Weights of a small mixture-of-experts language model, trained from scratch on English Wikipedia.
Experts: 64 squared ReLU neurons an expert, a softmax router.
Training: a variant of Adam for the experts, 254M tokens, 7982 steps.
Below are experts of layer 6 (counted from 0) of a mixture-of-experts language model. Rows are named router (the router's row for the expert), up (a neuron's input weights, with its number), down (a neuron's output weights, with its number) and show model dimensions 0-95. Each number is 128 + 24 x the weight over its row's rms, rounded and kept within 0 to 255. Numbers have three digits each.
After each expert's rows: "gets" lists some tokens that make up at least twice as much of what it gets as of all text; "comes after" lists some tokens at least twice as common just before its tokens as in all text. This comes from a sample of Wikipedia text that the model never trained on. Tokens count by the router's weight.

# expert 5
router:172123169101137148162092162095150114123139149123113126158146131124165143146150112106111131111111102141161166149123095088134169149123097143127112145104130162145161098162121121095151164181119140137110185151107137175111134109131136143121136113107141175113136136087102117172097124106125133132
up0:115120133150129145176169146166143130123094129119144173136134084123152117116100148149121117147122154115116133149106188122156095152125111108125131177110141118107133135117084151117144122127140117127134139162160093124099127175090133152173103148124134136113135145205117110147135100192127130116
down0:126149104123131129096118121179114074147140146110109127086171122164150118097127109091110094108131112114145058103142129127135124119116118169163132130085102133110150161126138139102163139138134162126144100152128118125116122147048121112102115121135106122131133152179115159133151127102125173125
up1:172164118110135128137137101100135103111141131081115158147149149149145174089118200139120131158113114145092105158128127134111133122148158116155151145121113150106099140089110184183151110114143091100109122145171139122114148119076104124104103126100150137124109134118155117147095134142100123127
down1:083162107112129131130100149162119126146152124088144118138152106129099120112152164144140121065125166118141147123144147116155108118119113149176112145108122108113142157138114173099134111154141153171150114113137142090130109115138187136158143153155186162136097166145141105162112140117094155118
up2:193108100120110113152126109154136122096142132170125120121116093108132128149146141116116092154138097138162124127092141126157152145109131101122125127106125164135151107179114167089112139177123137122164142169105054156110122098131156140132161104146109117113127107078140134132108124158097101111
down2:126130111147108120134152064135155139122094122139158112144129136137118125129125174167130146065125118139161138095094135151128102125109148154083102092152150136100098134079187122112088081130129139115153123114118163091154149111109114134103112135171129112097106132092160120116109126147136101119
up3:170150116164143106136107154131150103120081133109115115093098105115084125179135139100135106135148138137108125087149160077096157154158136122126184122157096145122130150135103145142113138168163095139128133116149140135102089130150105134134100106131113061138110134102167129139135107151119130093
down3:124105122171146140134123121142125120118153171086121144088157122116093158050131111148118181142142146134110098092124110145148129128134102109105092088136124129087135110135144106114125116099110144097168162188148110097122130165149108147125071157138126139139102146145110122144125140095129146125
up4:163153075134176105144157135157108141148132170059115154128137127116123118118095155107109116110121139153130121143114113188095109111120119111146150152136152136134161130125125134154132167098120113137085158124118155124060116131107171150157137109140137132121150129098149081130131144111150101165
down4:153131144156143109118115122097128137181131189100115129166127118140113070115110106144139130079140107123141132100134134124128134093144135132121162157182126138186106099142134075143137135110154152115132122117100129098118172092153116113057112156104130137116115174101142112135131106129125123114
up5:139135127140113096131109100153134116107101120182127186144118125190122147141167107116144149101113101150097100159146145120131133112070178165121147136096129108163122175144125131088133132140141147145150127167147125113142125137120109155141139143129145094140146112186133148128155139167083114119
down5:171121144154088117137143100143152183123132143117095136090099091134103101099155138116137140114136100125171129117108064095161133151142107138094090124094150136140139138133160109148154145092087114137124141134120141132080137111123103122105143180099094139147094149143132118103133166118155126151
up6:153095128098150118168121117117157128082101128133132189124157123165145132120122126153157148138094077117086108113132122120109138141082123088139123164126121136099142172099157111122131105135159127103105120140097111124151132114147085167183137143082112159112117113165100092103126130130121104115
down6:137133103117099171128091104136123163098160099145130076118112126154122131123120125154124132103108152119090095103084138118106116122141138123107142097158123154122151128147130122135132199109145150125148093144155137131119101133083146135167161133132120123160119122104067173180162172125124149121
up7:144134109127155161139163111118100092144104126112178182132113100116110109137137097131136153105153140134092158120128144147145104129119124123113136132123150130105140127120133101091151140142177121168124105124120072113101093127147131062115134106080130184094121156135158094127100169106106127156
down7:130184134096151131153143158092105129143125111100104123114118132119123121131129093114084136149156175149151139145119157108124091191142140141153147142154142153132129111129092174128085107110132110119126168110135144119107174133119139123110135137113117180099169095107152128132138078087100149160
up8:151103144080108096095127121133134169139125150134181126129124139076087126123139129100139081151141153159165156090170118140180052114099115128118153110126114144087134125163135103119140109085120127132123122133095140117091098121162127110133162116126126123090141137133103147129135108113109146121
down8:114131096122100154140129121109093153106093131105110131115119131140078125098135175150176100127131120092105096134143143134114122115123143107102155088136132117152077180094164142105132126109132122115088139091104119140156127178094105123106131139105158120166101174120132165111121093136163116104
up9:172126129151126121123132096131079123131135128127143101124103161096146151109112147161136124103124128109166124158119116129120139108120081095176097115114106125123128165142136158126161139097147140137107137118110100056126089158141085134151124160165155140114113123172110115093162124115076107172
down9:096136149125130155155159112073132157097133119134169131100114127151111131113095136099131154102155166123149123171160119128150093156095108125162139085091111168141066131119151122144134126121158137146136159138124129100135141138110112148140151169109129093123130158155111165160129120116189098146
up10:150087075149149107119115128108139121134157101134129102158150096103156144137102171199120122121100147109087121165143129117142086095136167103136121146113143088132150148110149133138095150137112139093117127153122111132091114118096154095124116130143120105130132074155153115101154099113076121136
down10:176133171149171127095129112100151157124173106138138133131084139108119108124107102137095152123092156117119165094122109109117133134150117141178134112141116100192121139156158190090121130149108132120089112127129120167144110112128123089078120126143121166136132128122140101132095096128122156117
up11:127087120088072100124121133135137170124095167090162141129103105161141140125083117100143120135153123132137109169127133122183101137135122091155098146115117152125120160132100144125166137152115095128120141163159071138120118144116131114132123061127114136139155166158124157121105078118138124136
down11:134107144121124107121129090149128164127141133114124159133122118099150110113133139111101138115161183109159107122128114167109109136107120181130121103125144131125136099124138138115162105059147122119123169167123152087165133120096103188111140122141140124104180113144170094116137172162113125172
up12:153147124133117124137122139187119165083100133129132128157127138164157157127139163093086124124121108136131121118114118085124096121097112088124135136131165125124156063107142084135131148142154090108134154095139112107154120098063109137113100120146146081147129182103161134137113131107115138139
down12:142155126157125108155119094106113114115143127177117140111122110149133121121104125117091170139173117142070090093127136176094136135091150108161163108136158083098144154118115124127145144120116131158140159087113165150104100151083103122126133131086081138139146109144151150122122152157110104135
gets: "-", "\n", ")\n", ":", "′", " /"
comes after: "\n", "-", "|", ")\n", ":", " •"

# expert 0
router:165139129078137117128176096104145144116123103121133123119111076145149114141165141095120145129137107096093073109141141097133142155149117097128089176139113144165138175100127140138141154147163120125129094102091140143097141113134142138123166178135141125136150156102154161144157094105102111128
up23:111138101126140160086085086134137137108152122084102132126117131128105107124147112167128154109112106126139129148109104138123140090135153164114100144117117137125116102112162128113135100083102134115081120162143114086140105170122080122099123127065106148086113143158096088131101131117078126150
down23:146083160081139131153158131124114120106116104112151135098117076171098125134147122151143126159179100108132119097119132130141145139159116128134120166111136104186102130111131111104144123110161074135106104095114145122117120111160100170068144156165105106137129138125112154141155104139132119091
up24:176144108174131126173126117120099115163158136098125110125118113142130135121143102123142119152131166143158129134164101130132082153113117169124137122155111096116088151146133114141081151136148091146164120119131154121141104109126135129151141157163147087200105134151142128121169186116130122085
down24:119184113090168132128175136154083104155155131064116130173118109128123148140129095113130157155108124130137155156142090121142081148148141168118152108113132107173117129143142141116159136124119118151127112134105133111144086158127174124147118131116168116131119127112141087146083132118134109073
up25:125134143127105140095141153109092129150145125107151125148163109140132141104146169105138138152101197170141095103114105109173109143118136148157142162120117142109129118132180140132112125162151100164147104141157131092171085122110115141094088149108160131138140143109104111148129107166182127114
down25:069130157061130141123160128131109104088117115059111111126109150131120127146117140090111157128115145087100136107109123088133120118169126141121090147182136123129149103140133136124119160147133105156169132123113156135119140128127137155161134141191138114103110097137147116150178141154135110112
up26:129100110134154179098153089122132147107120132148155152119127098115097165122105117150127121125085123145120129143117114141092098135102145143093144124107112153129135089132154190170145129127134124128098154116150107075166085139098086150157120128081120110132108119144103151166101098174138127133
down26:157152184156143131186179133117136133079110128121145121114125102116138069133143147138120127134179107119161084078096126086143124137125130133132128138143129171130119109131129118088110146153109098124148143118127101137128142130142157145185140127180117162115131127125125176170147116126126133097
up27:115102072094132143111071122132139101151147100143131139128130156113125098151168158130120168158132124138166127187118128111167138101171158114106121150120155121131166097110122117088138132131093118098098127119110084123099119183091101141104147134124114156098144163100129110118125098141118139137
down27:139140121075134119102130163149129144097157136121103152133145097121134163193157128108123111127127133105158115122155133085106107134137112156177097158114107107095112150132134126127080146146136112146173150068095149151100124093125130139156149164151141146148117155126113131071142112147124124169
up28:123081102122094135128120119123124141110142104111165136113181109111148167126114137128131143141097138152160134117129131111162088139113099141144138157090094142136174137101125090116128163164140129137185139148152128125130104168065127121125119148161133109175138167158081140127150140112136130077
down28:087098142083161120109154155120124161128173153099184126139153092155167127157132116139109155158096115119157075110122132106130113162124142144148121182134104086162123127127090121149130128127143072130112115109114119118134139123109109159090120127119179141142130159125161120134159088120139119127
up29:153123116129138125104160132123086149116125155165147122110111150146123115150160169081169136163134143174138124124116158082169103141118151131153132155152110121124119104098162118168095111179135126176103108114145120062137078113121124096144107109161129103143130123109115101142135147161123110138
down29:122159159089121121111161129145129113110172115103110134154076131165106094147144131082133159142142138100174170091137113113163114168162128135131140156148085118110117104130174117125135133127169119146145131163085114114137114115137137158119127171176100126106083121127133098103125125137164129114
up30:126096170115172106121113149150133095117159111083130189122128085129167118134125171147150145121136152130114125136141147141179123107121100146095123151117120155163127126134070164100123127104145119089105124126140116125125106147054113146133093145124125100119112140101147104129122151107125093169
down30:126148108128147131091168107128102130154136101143135076126143143151140135116157134145119167128146153137152157129093084099086136171126100125115118105143117145137096139143141159081184099165155140074141108137102154141097121151153149114094147124146137115120131106105141123124095091146128174084
up31:144114101119099140141095129123154115137125124128165132162114088111144115111134123131101049119121107123170134165130161156101119116127106145150158136066204110116138148148080125125131134172104113123166129131105107102115152098110124121142131129108140161146117100131112129105156110168138167125
down31:141102125146158131103147156141143092147103129155140095109069178130179107158116098107106123133126153089122162149140111125170106135132148141148106132157150173125131071171144138117104123121110169093084175106133116134107116146106132107135142123135128106119179107139149115103118162132135142147
up32:142146141172126125147150116130114119111126162153095107130094116096109145109108157126145092119163203153137116082133127089134083126118116116191129126069137155155122125098110115128097164139134116158063142096141110102142094109120128138127125123131117099142130125106107131127164135148134106158
down32:112123132086117129132126102133126076153167118130127147159112125129068112135101123108141122132094147085139132094090141121110150153141141153130162094078113094121173118123107124100131095140092086114139138139150165151115125128144077148143132161107173121152108122095103100162126121126114094088
up33:104115101089140121120167169108095101153142108138138150134127127112121133116076093172171132102157135135142143172164161130127144102139152122137154124116123124114121091092114138145147137101116130078180180150111139146147136119130110108090127130142129088132114151104134121070154094111127120175
down33:158154184195106096099150115118105150112158128130077145121108106156126096104106144161136137130170136106153123114103124097156129113114107113166118124153115124112098127088089142085136112169110113125143134092133125122110087118170104165124104147104143116086142137157129122133151136104103131153
up34:165134124128129150145096138115099157080096105131109088120149114163118158122125111138110122111137149166134133076138155107148134138144156123139094131101142114146105130080117107086122130112110127132148112119113129150127053118070101152132096094144126139134118132082114101135130085155134186151
down34:144060118084194135158099119160062092126118092131166121143137157149125161117116134115113135153107146159154158126123106127127095106143126099115093098161110128112114094094114137132098122156127105112146160120161130115129088144088096095138106112146092136138139106143120130117109129150143129141
up35:161164110118161120114103081121154055125140139172148137131130105094117159110143101126138098105094150123126166107153112145116097144113151147144114128140122165127138109112155141138118140141137116121107129119128136140199099105095127106168116161165111143099188114142129124146160146158120129093
down35:127130127116147100125156160157115158111151129123125095151118146132106147097100082112162147133114143135120153169157130138165151129161146139167167123127086126090174146165125085139122148118144086125102156123132175108116118153148168132122189110099143139094123129125150116105124104142162152080
gets: " ", "19", "20", "–", "18", " ("
comes after: " ", " |", "|", ";", " in", "–"

# expert 14
router:130179169099154128160146086147159146102110126197109134167124110138073180095123152148105131114143128126117160151132126129091149109089129146098132141105147154123052101115106134143111144141117143109143101124143114127179142122121152105150138154122142129131142115136143147137155169141135140139
up0:138145122107138139131093120120132118137073180099157112129145132131137108108184144126093085171102121123144104146173119136126127092139104179131121174132116129139101144111095108101161108118135120129136100186117108106089120096116117186108154106108142134125166101118136116140139094157115132101
down0:144161146141150161078130118171144131187100112135150136120098144095087101152101125150138127067104096152152165145145106111124116125118101096142145115087149139139154143137164113144141137098131157190155146135129113147120164120116161089128151144128115123152127145112128145131142184147118148145
up1:139155127113121146171122087187119145129088098167113176122126078117144134146154094138133114127087126128114117103138127120132057106138150107130140144094118151094136108125125103118098144158128182119186138091134114105123106138110112110122144107142130125121159173140123132175106100154136135136
down1:169131135139114146141156173123124137056122163102113108095097160147166107149139139090130128128137129105138109088125123120118114136068105135135144164086131066136121143151165113130081149142107111125149143117133148124131166124157128123115098155122121108142128121129109108124119201147162119141
up2:123116127113155091134103133110128156131124094114143122172098155128080140171105147126160102099182120100098132111131092130116165119145139088129125153096161089114142172130127091138112188134138104179094118145149119141130117169110127113149130126113122154118104160092102111120133162102100121150
down2:152115134154128147145148093077122127145126138173131112138121098190064128177118134100118116066153119121115130088130144148114177091114075120109102122125135106137126093098140119151077144131119119151090120127162133116131119126124141109160110135137116152082092145124119128106122119150131156111
up3:114134073098149148138057110113148124185144111124168107160105102149148120134144141135093131110121117176124097125141111139099115142142117108133122163123165159139124140132106100105112128133114130097126103166089110142116115136121141093124159097133154123096105092121129115094114122192089156149
down3:147111146159110113116150140154134133112147145141166119100149180067124129144094132135144145160131121110137126129108109111140159097119168101150174154174159112120106149143170135121170105132114105175127118092158084127146138113126100140130124142114102170096147130100104078110129106093133095111
up4:129127083102118122159162116118151146141133115120171124105133142113147156138129158148120101089116111160098103137122114128084120094183109143116123154117121153180120115121088141164176194125102085130143137113145150145123115128105096120150104117127110084135130152146140133162113095152155172150
down4:093122135114160118117131131159077150118093066108145120127118112122134107116163096139125147161104137161150126134111139110140136139113104131191145109166126098147111092150123117114126127117146135143107106100134107120151131147138130163126198156121141160161188105150118159142131138091155084103
up5:144112119118100118133142110142118165132127150094099144160114129129150131122065115134114094115101135158111131170158103144141101137162076164114131145133099166128137138124121140109128124150124115110160098152122132112097088135109121134108151119134110129160158133032100079090135130098134153149
down5:117144129159111142117113109146126172140097096128125157139179127166097166076137116127158141131181162095173096124153092149127087125125091101130132111101133144146146121162107139138125127126128154189126125141126112125099127136096129136177125134129113085155176130092159126125142145104161124135
up6:150097146119114130106101057112151150118130142102124117141130093135100142158133149138160076130097128128103125120163142089133140109149132138120164121112118115149141128114125121145108148154162147109145126145103126136094150178155157096138124120144143144164163104127060154095161144137129195102
down6:121083172105131134142114107113139108112101110130116096126117093169159107113095161118099140090171175124164136094131145080130132132141101148156130183121101085112106146140124151110118132119159109120121157117070092111145120105104175151124126097118139165117133111126153128148111139119118114164
up7:135129108155119140124133110085098120099104093141134168163116104137163128125162123181141136158161119111159152169116150111117108115118110138122123133141110126108137117147116113142103193153140094106114133159166128124132069162106105116120135140106124138101109130154121126079073161189131112148
down7:115112149147118136168157128140139168139124119111114137131151145104143089087138191128148092124086092110100104103154160123108121166179145157147148150173110096123123164162125177122112134156144149156134137106110141110147132094159134144090137134107134114099112110079162132105143115120129147103
up8:156145117138136119200126132120151098135086147156132104102128093061164168116091165106138123123157166141114098142119161087137115109139094137153139172168107137152117126157107136141122155157124128128153128142128116151130120117123098140116128134165137149167113160128129145073156155157112137116
down8:144124127157137134134141098102128148137166106151116118125105088138152112112109095118120112130138139153126118111131082163087092114171171132131089164130108134097089110097111085079110142142144092096145134160155090095167125115159090142107158159102124146164123118128147158125131141125168103115
up9:151141155082148106152077076131096160080083114150159107124087129141131119135134104102168108154116127126109115119141126115122150090142158149163153136119129126118109126134107137089110122075156142135140104148126119152154109132154143093109139153124126125084088139116155141119140152201114116122
down9:096123151128126137124147120165109129166134131122123149117164094176155116097126134122172129094117135090154134118130085105139105129116096161104126148111118152141118181143154088140139107130125151134088121143141142149134114121097114153141086137113157128100136199128082134156131148109186111174
up10:131138098155083163120125121138124134127095099150138134168100106135102111140149128182145114165126147148144139165107075143111180102128104098120120118158137116101129141086109117171137096110129117074155166117110117104106129188098126135151096122105074113113138125144119120109137117131096113126
down10:137116100112138110138090120117162126157135149159115157139158128128124139138081132153105129100123110158086133137125093137083124106120080107083086117134130155157135103111118094120139151116127090105133120106109135097155123128165159142094140140141112117080169152130162127149136114062071116114
up11:137085121132129157153164115133124152121113102139102122106171076133113131129114132131110110132119190154127139122143095143098037153104140153147136153146138134099153140129138139132086083175120160090136104097127101143090125121128123104115095124170165138145135114154113113093136129115119136137
down11:155136110187090114149104116087117084156143148132136085108167157172145084127124141156111171102110128084093120161131119150139142120118124125124120084118129120134130136113159116104130152114095111139144084130140115098138124170124126145130081171100106096104161117149143112129098105130107157154
up12:121118141124096085166134110145113131126129175142174151129123174150138154142159134137081141155127135144122074119143139102129130101134131121176117122156150101127122131159114189140157148134140137155118105101154132141145128150137063101141132186104150127179108157171140131110130154135139117140
down12:079131108124116096113116130109147123133110134155132163101161058123136153121124114151129088077094167114107101143133130111104155164108074146148115178107117116140098118098157140128126110109127183113143167140124132140127116118110126184107137111132129181124122096136130135162149132145161119132
gets: " in", " the", " |", " In", " =\n\n", " on"
comes after: "20", "19", " in", " was", "–", " at"

# expert 7
router:152128094084153145166099117103073111096149169174155128114130160138137123092115127080114130161149112130119125135102111117159167134118118087128159129124104088136127092123152145093114156090146094155097099108113143121125108115137148147111113086133130111097137154071131101124136088136122120134
up0:143116109159087107181100130127144160143165140147119162102138087109117129157156127123075127164120181136117150150121105124140120094133144139140071154122124146143113122105099099130075116096142120100153138117140162123114151145135115121070115131127145136125148086123121110121171181137121156106
down0:134107138105141173144115131114130138158150150062100121130060155073122124128067148085135111109124137109118109176131116168139087158163174175102124130146112100128118097147119120109142117111140141151131144133105132134129086133116134125134082102113129111157122151117147131126120089109136113114
up1:158081083131133133141150124130151145119160123114178170125154127116139171127118152119129129142139114116143158102122136144121102157141153116134136157127146129110106133077157126100118139104138141115158153145141071112111140142129131077101074126168108137114172103131148075188150162145136132106
down1:167175179128132160135137134123131104128127132109094107155099127186092134143147107121149152122162113118137140139098074141128143125147101143098129142139166155095087142099138135116129152131180123127143102106134150112134091168132134145150172104133136110082066133088142125122141170125131129121
up2:177099141135126114140103122092126113109100100175126124106096131159130170157149097138144131116131123159143117153158120090164154100143067148149085131142168115070131130144146143129148092122151131148113131144108115156150125125164130143150142103139138118123111107198135131147149119157093137165
down2:152112145092126100128167136113129111131097113107140151113116149120126156150094153152035092109091098112114127163158168134151101142119127138095084136135148114132134132126104095132125116111152140110110133092142155115159133094093135145130078104112131079147155104127123130095154126126133118083
up3:145159111166130139120116112148174117119165134178146110159108128110118159137086157080097102187128167154184158136127124121109161083155086155138115128139156150108130127120133100110141112139151119105146167136114131100141115133097122112111126099144114146108172107130102117156083129126143147145
down3:126147145102179116145118136150142118114163095135075109148125153163102123139128126121121110096161148107155115093189119113103099102164171135159151112140137140102114095149108109104101124108132112140155141148139130105127118152104145122102126164141197168156111151120099110142157104136132167163
up4:135101135087126141131118138117136117103130130148195133161130146128116129126123150153129103139089124129122139094114134108138125138112132124119139108101164193091085184157141148136125152105112122148167125117128129134131105162102127088146099104081126160142095147121092138082129130189117076146
down4:184125112139107129159128137121177153083182139124126104145156160115113117111118114100146134118136147097093161155131119141141160092132153169120149193130133153132138129116106123084104125177147135114124134117097134121149129107117147141084102091146083141135125144112117068114139135110122094152
up5:158155111147100121156123119177136118105155104117109113110160145160108116132093140114096153139142126145128134193095137148113106137099152127092139097087092133116116127133123153093108168136143086082134091117115150135134108080117156113113146156126127145160100113106105085141132147120089117180
down5:076095120139150127111134128115106080118125094170169124126144125081145159106150124104140136113122129122113134116151168133137105106149149130135115119175094126155128096134127061135119073117131161151139150142133156103122114136098102156134117146079139130116127074170141107114145097156131082121
up6:166129137139134131103171135110099095125119145146095122185101179136172168130153134121128130129136126117134131119141167104109131091115101126096107132106150106118118137120118103095109145118147176122149164123075129082143089116125102165148119135118110110144111129155128142070084085106161139140
down6:140083140064095120137132136106143166125172119149089120125100153139140128178127141123109126121149158133120147125128128142155103126164148135123152109139127143120100129162128149152086138107155171075191142117137125121174115101101113117144116150099118105147123137109145074102073121128100115118
up7:163137164138130134146131126126139132086118126152141111117157094121170119114175116142122120111104125131118120166111097120057134117164126124097132158110174156106120124112130135166129092144159132121140163068145119131133164126148063104107134092125113140173137117168129145159106158138169122138
down7:149120094149119105174093114153136110154141147087103164141143147144141125156087110128136132097129161125136152134136131127098159122126125116074167111131067160059153122158176116127119139105126128103140158148129125120138094106146091114147131152168131117118163097155128135133164140136108158160
up8:161141094148062075125145146138168116145103088137150169129117141154113102184139139110132140112109121117119149089170154127106135129138175120106133140108137151143134115131089123111130186103149114107108129163128130162116102141177124127108147094106159141148114109127106106094147161144135126105
down8:139150128170109137116086137130126120167128131135122141120127153138060115167110096108128097110088135132137088128138093144135099184128105098101119108114097154125106109145126131113140136141134137100058160147171127132097138119141057114130132146166102139112148150162115122144148152158126144116
up9:156087143116128097128126130151111157137131136146096155114128102114055123126105135118177135087174101109135117148144118113142134164099100157150130143070155140154161122108106114128143115135163147132139147125157101106142115104135142144127089168136167138114112155139101178135163130176144145156
down9:116101181131118108103171121126104153185133078098131100094125157141098116131147161108110128160123144152140145157131111071116130138120145144134115128137120169113138079107126100111125126086131111137155167143064132157133126104140164133135089143138113125126163128118121168122120110083162119116
up10:120157107119137145144092154159093139144144143119137138146100129141062119121173114139113137129130117131139125167114108145178148110174092157126124101088156121174106149143139110122103139126131177132117139178116096128170124130111126118136109118147152117178124113101065140140120120167086132142
down10:153162165126141115148143153164163109087108098126111157133095156158130125079128115125084127153114121125118122120131111114130122119161090141129144172121141091125145125183156105124099104079098097110170122124130122148089150124113106105135137114166115123134114127115162143113099097075085148100
up11:147114149171134145130147115131127103107110113168180154167110136162157166116110178126132139112126124144124131126120131069101103101124120100165128170140185125146124126150142133138122148096124144149125082128110111151111117116158104144119044128141118111090174115136124120100137085125129120134
down11:094102124109149119087093104119102122149145162150134136135109167150131172194131132131137110134150161135140102111136134092138132124153155081143120157145128103114157115166084160113140120110100131135127154120139122168099131148117134144175086089164102146104143118144111105177143108122127079117
up12:157155120160134160138082109106098080118132122119084130123128121115130145138096137080127144111151095137070132111136125130129129133128084129102160131127149165131120162081110137145164101099150164111126097126167166131167160124136136121157099105127144169161101116129126149119095125157152180117
down12:128099135124134080080117128089135164133122123104155137118130107168138103088107112110156153113086165167143127152086138124077126130142123135152161133124145146124104104136129122146156159124119140131140103160121052143109112181075136109111139148110128129088136143127144139117093108089137121150
gets: "0", "1", ".", "2", "3", "5"
comes after: " ", ".", "0", " (", "10", "00"

# expert 4
router:134153122144112118148173076135176135102140171110104119109165112107112126109093104106092133164121112139115156121110096144104107128084130127102159113103080129109121123111116114109139154130089134086168151099113131181117128161120141113122140119179101101155147116129126125080167107107121112114
up23:144145116142108107125138146164111117127150105162125112081126114109124075169109113119181140148157118159164097125123114152154128086131134122159147120119133096114174125106161153163094085140109138112140145127174108139176136099115124139154104125143121121106131079107103080151161127129132093100
down23:140153122127129095092141102128136147145143157142086058083088121137134102099137127111104134129156122095105110115126134148137114108112136137116143153131157115114136134151140120140151156129105102119085144099145095110114184159151126143141140101082106126113093103187093136151109100171170113147
up24:134132115173095121143092123148154156145120128153139119117170087102150127165139145154134103121109145127170133135156107117142155158143167118163109146110093175127149118147105148086091150130115125080141132133118106097137079106143146084081127083130158147145119090135137112155121123154085136123
down24:147133143122160138092133109107180096157099106161147130099117121113109133119139089167164143120118122119119131099081131096096139125126156117145103091145098159125100131141100102131151157115112119132165180107110156182104166127128143137160109157111158127153100160114075145170128114131141126131
up25:135146095122099167150141154102118119101124105157130167107087125119161098155110130118131107141099117148109137148112142112102159094166094110129138140157143092128181159190146123105095143120129115094154156153100132085178111141123107127100139113115153120102179121130105144106107116117092137116
down25:098096157089126134165144135121123132101091112129176144121116159136134113156136170136153153086105150111117098129144120178141137132140169113139143160112145132144127137111172109139108089135088129154144144158066174094134122118094124124115103166114160128140159154142121159164166127157110138137
up26:159158166102106138156121106126118113115083113151107145087137144128133109160105095101118135142134074121101187133156088133124117174144148173147119100133115130119143140145116160091099141141122111153097123161136109118098119159150135122112157150130101150160151121144147114095195134133101141097
down26:065131119094135094143136140147087131160101109152106159120128115114131140123116076135138114167084160172114140106123162162177105125138131108138092104140103132163124123102075127138145144080119141078120124106140101164126170143138110133107122154154120108157115132140120100169106128133114125148
up27:123129093150146108149121108144121095117092123119110141139165138097096142156125141112165073120109104107169135153179135120133147136147104130131113142164151153098118132175145115120128128146124166153101173130168091146102120128118111097141113116133136099168157146092097089078156164153116150112
down27:134100127140102113109155130113134102131175114148131162105090112176089101123140129170165122151169104103137149103120130126119147153140164105139152148154174111133121111153113136094146173131143159145130144161122133101109139119156167099079143108145142130160128152129112065149159091119132102143
up28:166152126141132102139152130089162145137105145121131101195123093127120175132128138169118127169120115128128097163149131131096128147150119103124140138163108128140117107144152111159164136186139096141140141117150128113118111128090122082123123153108147100191122134120112109067175128107109133113
down28:083127137121122127161145106151127121126121141152138149107131155136112141123168097089087185122144159117130116127131119137140135084141130121136085100097143100139180133126119149117157096139164126124117128124125134152152104148135055098129151049137151108159094178132155100127114127114128139119
up29:157130142136095145133105069124105111155157118164136173122112121106106152174122118151145112119134147135163137149103162097131138135139106123172194120122125124099148175095075127140111139166113127101170150110128121078145131152111120138126082125112112156182142123126119131115129114131158154129
down29:132140109104143157097133132157151124135171093156139113134168135129131158143113144119179171151140126122112082149145161151147122141129103099129112115094130134108143143139146091129138166111110134131086150156129160134148137136085135140099174115096130095104146152197110106136140099157111120069
up30:152105104092100079153140128139143148119121136145169137158095110118119147126123124104099148099165151130124166129123154090170117126106126125124108094121174202152119121147068129132084145149121121154158129117121136133132109140073161105151090101138136115137105125149092099098150118119140132152
down30:150130104164117111116121110139141161134104156157150147068141129125091123143157149112077112102110139127102126104142105138107111147151163156136136140154115147124109070105148168115141105134130121118125133133149144121168126095158132145115170108132138102154104182118140112168097190160096125095
up31:141125134136133094140154113131136110139144129135136133150132122103163145104139150147119125097109123117152105087136149145129145147088074170105123162128138161142166127101152151165108119150144111062113142122139137130147129117102117105123040121137114133146110107175104119105160089161172090122
down31:137122147105163116129104153141157128137144104094132168193167145123117118125106148118130145135144094116086145136129127079140110121114156084096127134139128143133126148148102131125117118153136093115097103124083136128169120096117121116136059115136120155104112109116132149136176076079149149172
up32:145154156141180128136088168145119110106111135208105134133138152094094134141122122130171087159108135126143121124121103129138156137103147108092183129152136150170108160159140149154127097169142132110147131135128131132169106131122128137109102098141096127130145121137152082110140117168151102098
down32:133121127189136132098117124124166083142122137144104115125131123108146146109097096129150147145171138161090138148145091144087095109091122120113148102130170136142118111126101121118091123113117129157162107134137137105089136137136125169098146156159137161159165137119165091132064150133130083104
up33:151149142153121094119127119155126161124067102118148129168143140106134135156091135143099139156149086096113127137090153121153154093100142100118166145110124141172100139149158110125129108140108150150122115114106101074107082126139132121139081176117117107131091126100125095096140146159111101152
down33:113108085134124147153093118152156130144127128149111081124126140103171123148098121089127125103163154101140180130078127148129088117156089172087084091137105102128110143189114121099152115116130142126117125178130115107138116140131134117125150150101133119108144134146138156137125151140165105178
up34:139144096159119118142109096155106130158114135123154131102142114132153137127134121155114123085144099143118142137105174171167111121123102145165152127101138076108105089185166153133118150126140131129100153142140114101109096197125136144144122124100137108144176119102137102135151125112161157182
down34:151149142101098108130137119094110131161109132120101111126094115146115133092125116125152100119145079147088108111124158149117124115118103139169091158124140124117061091102182140117117145107108154104167119100091138120139111154118115128143114143109172139126151163136151174112112137115191118163
up35:167075115132108120114097100137137093116127151157144146107123075099155111148149136158120122104118096131129157103096143150148112139145072126116124112101119150147150166159127146137140136128126158146150145111162088157154139143146094094125061147117164110144116145134155139125168168146145163110
down35:149150133157095103088095149121134087166161161146092134125128157080114085143150192126107118129129107167139121096140100169128138101096132118098111105113146161135126154143079097102127108143112141136144129107102086126170134147141104145115156136134113099141167147120131138144105100100142126154
gets: " a", " his", "0", " her", " he", " m"
comes after: " a", " the", " his", "'s", " and", "–"